From a checkpoint of a small mixture-of-experts model trained on Wikipedia.
Size: 8 layers, width 320, 54.5M parameters.
Experts: 48 experts in each of 8 layers, 128 SwiGLU neurons an expert, a softmax router.
Training: a variant of Muon for the experts, 741M tokens, 5653 steps.
Below are experts of layer 3 (counted from 0) of a mixture-of-experts language model. Rows are named router (the router's row for the expert) and show model dimensions 192-255. Each number is 128 + 24 x the weight over its row's rms, rounded and kept within 0 to 255.
After each expert's rows: a language model's description of what the expert responds to. This comes from a sample of Wikipedia text that the model never trained on.

# expert 1
router [101 118 118 146  96 122 138 107 105 152 112 174 144 149 157 128 121 111 153 143 140 114 124 134 124 129 139 117  95 121 124 107  75 127 134  97 105 121 150 128  90 149 141 131 111  75  94 184 124 166 140 166 140  92 108  99 114 120  88 151  80 117 156 137]
Nationality and place words in organization names, such as States after United, American, British, English, plus adjective endings like -ic and -al.

# expert 5
router [146 112 107 129 145  82 184 119  90  89 121 123 136 113 114 116 133  89 124 130  96 168  76  96 111 103 117  98 146 159 115 136 130 146 166 113 128 103  81  95 133 114 110 121 116 167 140 126 119 143 101 111 135 163 159 112 142 143 125 122 149 115 167 121]
Single capital letters and short letter pieces inside names and rare words, such as Ty-nd-all, Har-ney, ri-fl-es, catalogue codes like 2008 YS.

# expert 13
router [160 137 117 127 106 100 152 130 131 128 114 144 159 135 103 117  73 102 105 119  64 158 109 125 125 154 119 117 111 104 131 152 170 140 130 159 142  96 102 141 117 132  75 151 126 162 122 114 107 108 171 107  65 137  83 130 152 127 116 119 131  60 185 106]
Inner word pieces like ub in publish and republic, est, up and th, plus nouns such as part, end, top, Group.

# expert 26
router [159 156 110 144 160 133 128 136 125 118 115 111 105  89  86 141 123 122 138 117 129 127 127 105 140 112  94 113 139  78 121 153 117 143 122 172 137 128 157 154 101 118 170 154 152  98 173 131 123  94 123 195 140 136 130 146 133 118 168 138  90  87  80  85]
Short consonant-vowel pieces inside words and names, such as ha in behalf and Martha, na in Gymnastics, ipa in participating.

# expert 30
router [ 93 127 151  94 132 119 118  87 119 103 143 121 169 146 132 137 123 107 137 125 148 118 114  90 149 114 111 105 168 126 117 174 143  86 102 135 156 106 150 132 155 163  91  81 165 123 158 125 134 122  87 129 145 108 162 140 176 107 119  85 122 123 142 155]
Final vowel pieces of names and words, like a, o, ia, io, ie in Sona, Thiago, liaison, plus closing parentheses.

# expert 29
router [109 128 105 151 116 144 162 141 140  48 150 127 157 159 144 113 111 122 132 161 137 142 165 111 107  99 133 128 130 146 103 138  79 134 121 126  91 189 102 147 150 114 113  99 129 144 120 117  94 182 119 160 149 142 161 146 136 163 142 123 119 101 150 158]
Geographic and name words such as United, South, North, West, St, York, Park, County, John, often starting multiword proper names.

# expert 44
router [109 123 142 134 122 158 126 114 138 145 154 171  76 117 104 139 134 164  94 158 145 186  91 136 176  70 171 138 115 119 145 118 132 126 154 115  97 131 161 118 124 162 149  99 175 129 132 133 123 134 156  88  80 121  97 111 122  89 109 117 113 150 136 149]
Dashes, x, %, +, °, math symbols and byte fragments, plus stray name pieces in tables, as in Vox, Hofmeyr.

# expert 25
router [160 163 143 146 129 134 149 159 182 160  94 128 108 149 167 112 145  88 129 128 125  98 167 159 125 154 141  92  97 143 106 140 103 153 132 144  92 145 104 181 143 155  90 132 156  96 125 116 102 138 151 117 146 125 113  99 143 156 134 129 118 127 100 110]
Noun endings such as -ance, -ment, -nt, -ation, and nouns like Total, Club, doctor, secretary, often in tables and headings.

# expert 34
router [174 113 124 137 142 110 139 149 117 118 116 110 115 100  83 138 148 157 113 119 121 134 104 158 104 159 164 171 102 100 122 133  99 119 120 137 125 141  71 128  91 106 120  96 161 132 109 142 109 122 126 128 124 132 105 145  98 178 151 118 123 119 138 123]
Word pieces like War, Man, Men, New, ce, ron, in phrases such as World War II, Men's, perceive, on-demand.

# expert 36
router [160 118  98 129 165 109 128 104 138 105  96 125  95 101 112 145 108 125 140 130 117  99 152 100 143 135 122 172  99 129 101 112 109 116 113 128 137 148 111 108 118 118 104 150 124 158 122 165 125  87 108 146 106 157 129 128 156 104 129  77 115  79 125 144]
First syllables of capitalized names and words, often after a pipe or dash in lists, such as Bro-mmapojkarna, Mol-dova, Ivan-ović.

# expert 17
router [129 123 146 177 128  85 137 150 133 125 151 108  97 149 129 129 135 148  96 138 142  84 148 124 120 135 150 133 143 100 110 101 103 131 132  71 159 144 121 171 123  95  86 165 105 127  95 114 122 145 175 120 149 159 123 153 149 154 179 132 101 101 115 142]
First names like John, William, David, the word as ("acts as", "as assistant"), apostrophes, and name pieces like Ced-ric, Fab-ric-ius.

# expert 6
router [134 133 147 120 107 121 110 139 132  79 149 162 121 139 112 154 134 117 160 126 119 106 162 112  86 120 128 157 101 103 134 115 148 130 132 128  88  98 120 124 123 106 125 145 130 126 105 141 115 139 123 108 164 137 113 127 138 110 138 121  98  70  79 146]
Prepositions such as on, at, of, under, during, plus opening pieces of words like qualification, understanding, Hawaiʻi.

# expert 32
router [116  78 105 136 127 153  99 115 128  93  99 131 113  93 106 114 138 119 116 114 174  84 120 120 114 166 100 174 159 146 112 139 123 144 108  70  97 139 103  93 124  91 137 116  97 188 106 121 161 154 101 100 114 157 189 107 131 119 100 115 164 124 163 165]
Pieces inside non-English personal names, especially Japanese, South Asian and Slavic, such as Mi-ts-unobu, Sh-ima-mura, and first names like Alex, Ken.

# expert 16
router [ 80  79 147  85 124 168 141 120 113 136  89 141 132 102 102 127 124 136  99  79  88 160 137 121 165 129 146 166 164 139 137 126 110 107 119 150 138  90 183 123 151 148 137 180 173 134  96 133 128 144 106 168 128  67 121 136 129 132 128 131 115 132 143 111]
Table cell separators at row starts, list dashes, and credit words such as by, Preceded, born, and country codes such as USA, SWE.

# expert 23
router [143 109 157 108 118 124 121 102 103 148 138 143 107 137 110 120 152 160 108 170 136 131 107  96 119 118  97 121 128 123 139 106 103 104 109 138 104 115  94 140 121 149 166 110 139 114 134 134 125 122 120 117  86 127  99 121 165  94 155 121 108 161 129  91]
Opening quotation marks, hyphens and dashes, plus lone letter pieces inside words such as Codici-l, ido-l, Leg-al.

# expert 35
router [165 158 152 150 130 189 153 103 149 116 139 147 168 153 170 129 131 131 159 141 146  92 108 139 151 122 130 145 156 154 139 118 163  77 150 139 132 119 119 132 108 153 151 127 150 148 141 114 101 136 167  95 187 117 128 121 125  91 115 142 122 149 105 132]
Final suffix pieces like s, r, er, ers, y, ation ending nouns and names, such as Book-s, tour-s, myster-y.

# expert 19
router [141 125 122 157 124 136 110 144 147 102 101  85  73 138 183 114 113 134 123 118 139  98 112 158 121 140 135 119 105 152 116 162 130 136 137 106 107 153 110 116 147 118 173 141  90 120 156  84 123 130 118 147 131  92 155 120 138 118 121 138 134 155 118 114]
Common nouns like year, time, life, well, and last pieces completing a word, such as fl-oater, marath-on, righteo-us.

# expert 22
router [126 131 166 112 167 141 122 131 150  89 100  80  67 120 151 122 143 130 152 130  87 141 104 124 160 200 150 172 129 131 153 169 100 124  96 114  85 113  74 121 129 149 121  91 137 150 150 109 146 104 126 109 127 107 141 109 126 120 127 139 131 132 158 131]
Hyphens in table divider rows like |---|, list bullets at line starts, and hyphenated names such as Al-Shehri.

# expert 9
router [103 124 111 180 104 119 111 115 132 185 133  96 112 134 100 154 146 160 123 138 128 104 128 110 111  84  73  98 127 149 108 161 139 155 127 139 123 102 133 128 113 152 132 135  95 113 120  98 165 125 160 111 110 104 135 140  83 177 123 125 125 121 135  91]
Mostly a and an after is, as, was, had, often in census text ("had a female householder"), plus km and %.

# expert 38
router [128 106 107 125 105 126 108 120  96  81 142 116 131  84 170 118 115 113 148 130 157 146 128  83 140 126 170 164 188 162 152 112 103 125 155 116 195 117 134 111 102 103 123 121 138 117 131 130 108 155 100 127 127 144 165 130 137 101 144 135 116 152 127 133]
Middle and final syllables of non-English proper names in lists and tables, such as ki, ka, ya, ić, in Hinojosa, Albuquerque.

# expert 39
router [111  98 178 142 124 111 105 123 128 135 159 114 104 118 133 141 139 157  92 112 145  82 163 119 109 104 102  99 118 120  96 139  86  84 123  95 124 121 170 124 147 132  83 153  97 106 142 159 125 134 116 141 138  95  94 100 137 149 162 133 137 164 109 116]
Colons after infobox field labels such as Status: or Prize money:, and pipes in table header divider rows like ---|---.

# expert 28
router [113 172 121 115  98 122 150 107 155 128 136 143 177 133 175 106 120 146 140  99 155 122 115 188 126 110 123 106 115 120 146 117 140 134 143 152 150 181 141 141 140 130 134 134 126 105 147 105 122 132 128 114 107 111 103 128 131  84 141 167 144 147  95 120]
Subject pronouns and auxiliary verbs in running prose, such as he, they, it, is, was, has, not, plus plural endings like -es, -ties.

# expert 40
router [105  98 124 120 135  97 131 106  87 139 167 107 151 160 145 156 123 145 125 127 130 139 118 131 117 118 104 100 195 143 111 128 148 163 155 143 121 162 143 104 117  99 137 125 178 128 149 114 108 127 160  81 150 152 116 130 140 129 105 149 148 166 158 114]
Number tokens in tables, scores, percentages and measurements, such as 65.79%, 43 km/h, 1912–13.

# expert 10
router [115 113 115 167 134 104 103 120 106 163 122 125 162 130 105 128 141 143 144 151 109  62 145  97 104 151 121 111 144 148 141 141 116  95 118 145 131 101 147 113 136 112 112 156 136 145 103 122 108 104 130 147  97 122 122 129 162 160 136 108  89  78 150 121]
Pipe separators and punctuation between numbers in tables and stat lists, such as | after scores or dates, semicolons, dashes, closing parentheses.

# expert 2
router [179 182 185 151 135 134 133 101 143 177 155 143 145 146 165  86 153 129 163 118 160 132  84 151 117 135  98 109 161 132 153  85 146 156 150 108 161 161 115 148 115 104 163 163 112 107 113 130 201 125 144 113 182 102 120 104 124 150 117 119 166 204 138 106]
Inflectional suffixes and whole verbs in narrative prose, like -ed, -ing, -s, -ly pieces and known, played, him.

# expert 0
router [124 141 134 116 164 143 130 105 116 106 138 123 174 144  99 125 112  92 141 141 101 133 131 133 162 131 127 110 114 129 103  91 115 187 132 168 132 132 117 124 130 142 125 118  96 190 119 151 140  87 143 115 127 165 112 161 140 119 159  87 173 133 139 121]
Single capital letters opening codes, abbreviations and names in tables and lists, such as country codes ITA, DNS, IFK Östersund.

# expert 41
router [135 132 106  64  81 121 141 148 180 125 162 165 127 130 108 167 111 144  89 157 133 130 118 122 130 130 127 157 119 124 144 121 152 130 134 166 137 124 141 151 128 120 126 108 143 108 126 153 155 160 158 127 166 116 170 125 118 134 135 143 119 105 143  99]
Prepositions such as of, in, for, to, from, with, on, by, after nouns or verbs and before the or a noun.

# expert 7
router [140 127 106 132  95 140 130 109 103 123 142 146 160 174  91 129 146 132 124 126 104 120 141 112 144  96 112 141 106 175 161 135 138 103 150 140 136 138 146 127 136 110 150 123 160 107 148 127 128  88 102 110 103 133 134 150  75 184 133 122 111 101 145  90]
Commas closing an introductory date or clause, such as Born 4 May 1765, or On 30 December 2020, plus month names.

# expert 42
router [113 132 139 123 140  75  73 137 117 163 161 145 143 151 132 164 122 122 123 113 152 157 123 173 111 106 109  93 153 154  96 123 142 138 188 121 133 126 124  86 132 135 154 158 149 124 132 143 128 162 134  64 161 171  93 155 135 122 102 134 135 183 139 128]
Standalone numerals in tables, stats and career lists, such as 1, 2, 0, 18, often between pipes, dashes or slashes.

# expert 46
router [110 107 149  76 174 157  63 150 135  92  79  67 120 136 141 103 144 152 119 128 115 147 144 107 189 145 177 161 131  78 138 145 116 139  91 166 114 132 144 168 139  94  98  92  93 167 142 133 115  89 106 116 155 127 119 110 120 121 137 149 111  91 108 101]
Colons after Kingdom, Order, Family in taxoboxes, and word-initial prefixes like inter, pre, Pro, Trans, Sub, ju.

# expert 33
router [ 93 120 139 123 122 152 103 134 149 154 137 125 165 151 117  95  96 115 117 105 157 155 138 117 106 135 147 119 147  93 115 117 132 107  95  52 146 120 167 154 106 133 148 107 155 125 159 134 139 103 100 135 103 110 136 144 171 113 122 111 137 121 113 118]
Full stops ending sentences or abbreviations like p. and avg., decimal points in statistics such as 3.35, plus verb stems res-, cl-.

# expert 24
router [118 133 133 117 166 137 100 107 123 183 155 111 120 159 105 159 123 157 136 137 119 167 136 152 114 135 162  79 132 133 107 118 100 114  98 159 166 103 125 103 109 102 127  96 106 144 172 152 123 137 143 126  87 136 114  67 157 123 107 135 107 158 173 176]
Line breaks in infobox-style lists and unit symbols after numbers, such as km, kg, cm, ′, ″, UTC.

# expert 20
router [ 66  92 144 138 110 124 151 130 121 169 137 144  78 106 132 107 145 112 120 146 117 144 162 179 108 173 177 124 115 143 129 153 160 193 140 121  99  81 166 132 158 136 133 128 128 120 114  93 123 173 172 128 134 125 138 125 156 150 114 118 115 169 125 122]
Quantity words and prepositions after articles, such as of, with, one, two, all, some, several, few.

# expert 31
router [140 135 127 133 147 155  79 114 123 132 107 112 114  77 159 141 112 156 151 135 139 102 173 189 117 141 143 132 120 132 159  69 116 171 174 135 159 166 117 124 121  95 166 140 111 142 118 133 109 142 108 135 174 148 153 119 120 144 120 141 121 123 106 179]
Nouns naming organizations, places and events, such as Cup, School, season, election, film, plus inner pieces of proper names.

# expert 37
router [108 162 123 114  88 138 125 137 154 146 139 137  88  98 137  87 121 116 111 122  94 138 159 118 135 120  99 125  90 155 156  89 176 118  89 137  88 147 123 136 150 158  86 151 145 104 122 105 117 122  95 121 156 148 125  96 103 159 117 104 154 110 117 116]
The determiners the, The, his, their, its, her, this at phrase starts, often after of, in, at ("At his death").

# expert 21
router [125 145 142 115 152 156 111 121 127 130  98  86  90 101 175 130 118 107 148  81  52 137 121 111 134 148 139 118 182 116 162 145 107 130  95 157 119 132 141 100 114 132  83 113 137 159 134 145 129 154 162 127  84 105 149 102  95 179 149 127 131 148 115 131]
Double line breaks, = heading signs and | table pipes that start Wikipedia sections and rows, plus infobox labels like Website, List.

# expert 12
router [109 140 126  94  84 120 106 175 155 113 115 163 146 144 120 134 142 148 125 134 172 141 113 179 107 101 126 154 128 107  92 162 140 138 116  96 102 116 117 128 187 123  84 118 134 132 157 119 153  69 140 109 116 152 136 163 156  65 129 104 138 116 123  98]
Line breaks after sentences, headings and table rows, plus sentence-opening pronouns and adverbs such as He, It, There, However.

# expert 14
router [125 186 141 136 133 102 100 147 138 167 107 127 161 146 128 134 127 109 125 159 168 136 114 125 115 135 113 177 100 144 118 124 140  95 134 152  76 124 115 122 174 186 116 152 147 104 101 122 126 117 128 149 151 163 101  99 144 142 141 131 135 101 133 128]
Double-space empty cells in election and sports tables, plus the, In, The, Preceded, Succeeded at phrase or sentence starts.

# expert 45
router [142 155 147 121 112 155 171 149 146 150 119 159 128 127 109 122 168 126 134  67 136 132 129 109 138 132 100 122 118 144 122 116 148 107 136 118 145 152 161 152 130 152 148 161 162 116 117 110 158 168 163 126 160  95 124 135 108 177  99 139 126 162 161 126]
Past participles and adjectives after was, is, be, such as known, used, released, built, mentioned, early, notable, often followed by by.

# expert 8
router [150 111 134  91 150 156 187 149 115 136 123  98  96  79 134 120 146 105  94 126 113 165 150 112 111 125 140 141 102  88  98 123 183 152  94 158 110 167 119 135 143 119 124 137 158 141 122  88 109 107 127 172 105 105 129 155 111 152 110 124 109 112  95 190]
Middle pieces of longer Latin-derived words such as ti, qu, pt, lit, as in Eurosceptics, vote-splitting, eclectic, catalyzed.

# expert 3
router [141 110 111  98 122 119 162 152 145 127 146 142 154 112 127 163 145 128 130 106 132 175 138 116 104 115 102 136 118 116 178 140 184  95 168 110 130 143 130 141 156 164 152 116 161  75 112 126 164 141 166  94 121 121 143 152  90 140 146 133 132 134 111 116]
Conjunctions, relative words and commas joining clauses in running prose, such as and, that, which, but, to, or, plus following the.

# expert 43
router [159 122 125 146 122 124 106 140 126 162 124 152 179 152  88 155 130 101 142 135  76 130 144 115 139 111 106 116 122 172  95 147  92 140  74 178 150 137 136 101 102 176 137 144 153 128 156 108  97 148 127 112 128 157 130 119 124 156  84 137 120 110 127 112]
Four-digit years, often opening a table row or inside citation parentheses, such as 2004, 1980, (2003), (2009).

# expert 27
router [167 136  94  96 123 131 138 153 122 130 145  87 131 170 122 112 105 147 119 147 111  97 128  95 136  99 133  56  96 109 134 109 165 108  95 137 151 142  99 120 127 104 144 133 110 151 164 133 153  94 121 140 131 131 151 155 119 145 111 164 146 145  74 119]
Inner pieces of technical, biological or medical words and Latin species names, such as pube-sc-ens, neova-sc-ularization, nit-rog-en.

# expert 15
router [129 140 139 119 135 121  89 122 162  91 105 181 127  99 119  95 124 168 121 136 141 147 164 132 125 127 120 140 148 133 146 139 136  82 100  81 131 119 136 125  87  95 127 126 110 116 116 151 154 115 131 116 107 155 113 141  84  95 130 146 154 134 138 142]
Opening parentheses before birth years or date ranges, such as (born, (1951, also hyphens and first pieces of split names or words.

# expert 11
router [107 135 139 124 118 114 104 113  92 159 164 179 145 103 120 150 152 131 115 116 140 128 148 131 102 129 105 103 165 117 124 158  97 123 144 125 143 123 135 148  89 144 148 127 112 119 119 126 142 148 149 163 113 123 109 175  84 131 109 149 169 131  91 111]
Pipe separators between cells in sports and results tables, usually right after a name or score, plus semicolons in listed results.

# expert 18
router [119  90 142 109 147 101 128 136 160 187 165 137 146  99 121 144 139 159 106 116 143 138 117 102 125 138 147 148 140 116  70 160 109 184 118  89 130 110 143 100 150 154  75 124  80 166  82 117 121 111 153 127 101 103 119 118 150 164 141 109 131  88 152 138]
Equals signs in wiki section headings like ==Charts== and ==Track listing==, plus See in See also and colons.

# expert 47
router [125 166 149 135 128  98 134 130 137 155 137 169 124  69 134  94 119 163 123 105 150 112 133 197 120 149 124 132 115 114 135 129 154  80 106 130 126  97 120 115 120  96 120 136 110 105 122 153 105 157  62 130 127 133 110 140 142 117 142 180 141 126 129  95]
Forms of be and have, plus also and became, after a subject, such as was, is, been, has, plus app- word starts.

# expert 4
router [ 88 131  78 148 126 128 150 123 116 115 101  79 166 153 121 157 125  73 125 147 117 143  84 149 178 107 142 131 114 144 158 112 157 106 140 152 110 108 122 157 149 175 172 123 101 105 162 114  93 118 101 137 144 110  87  95 125 104  92 100 153 145 122 140]
Short final pieces, mostly single letters like t, s, k, ending a word or name, as in Help, newsagent's, runners, Saturn's.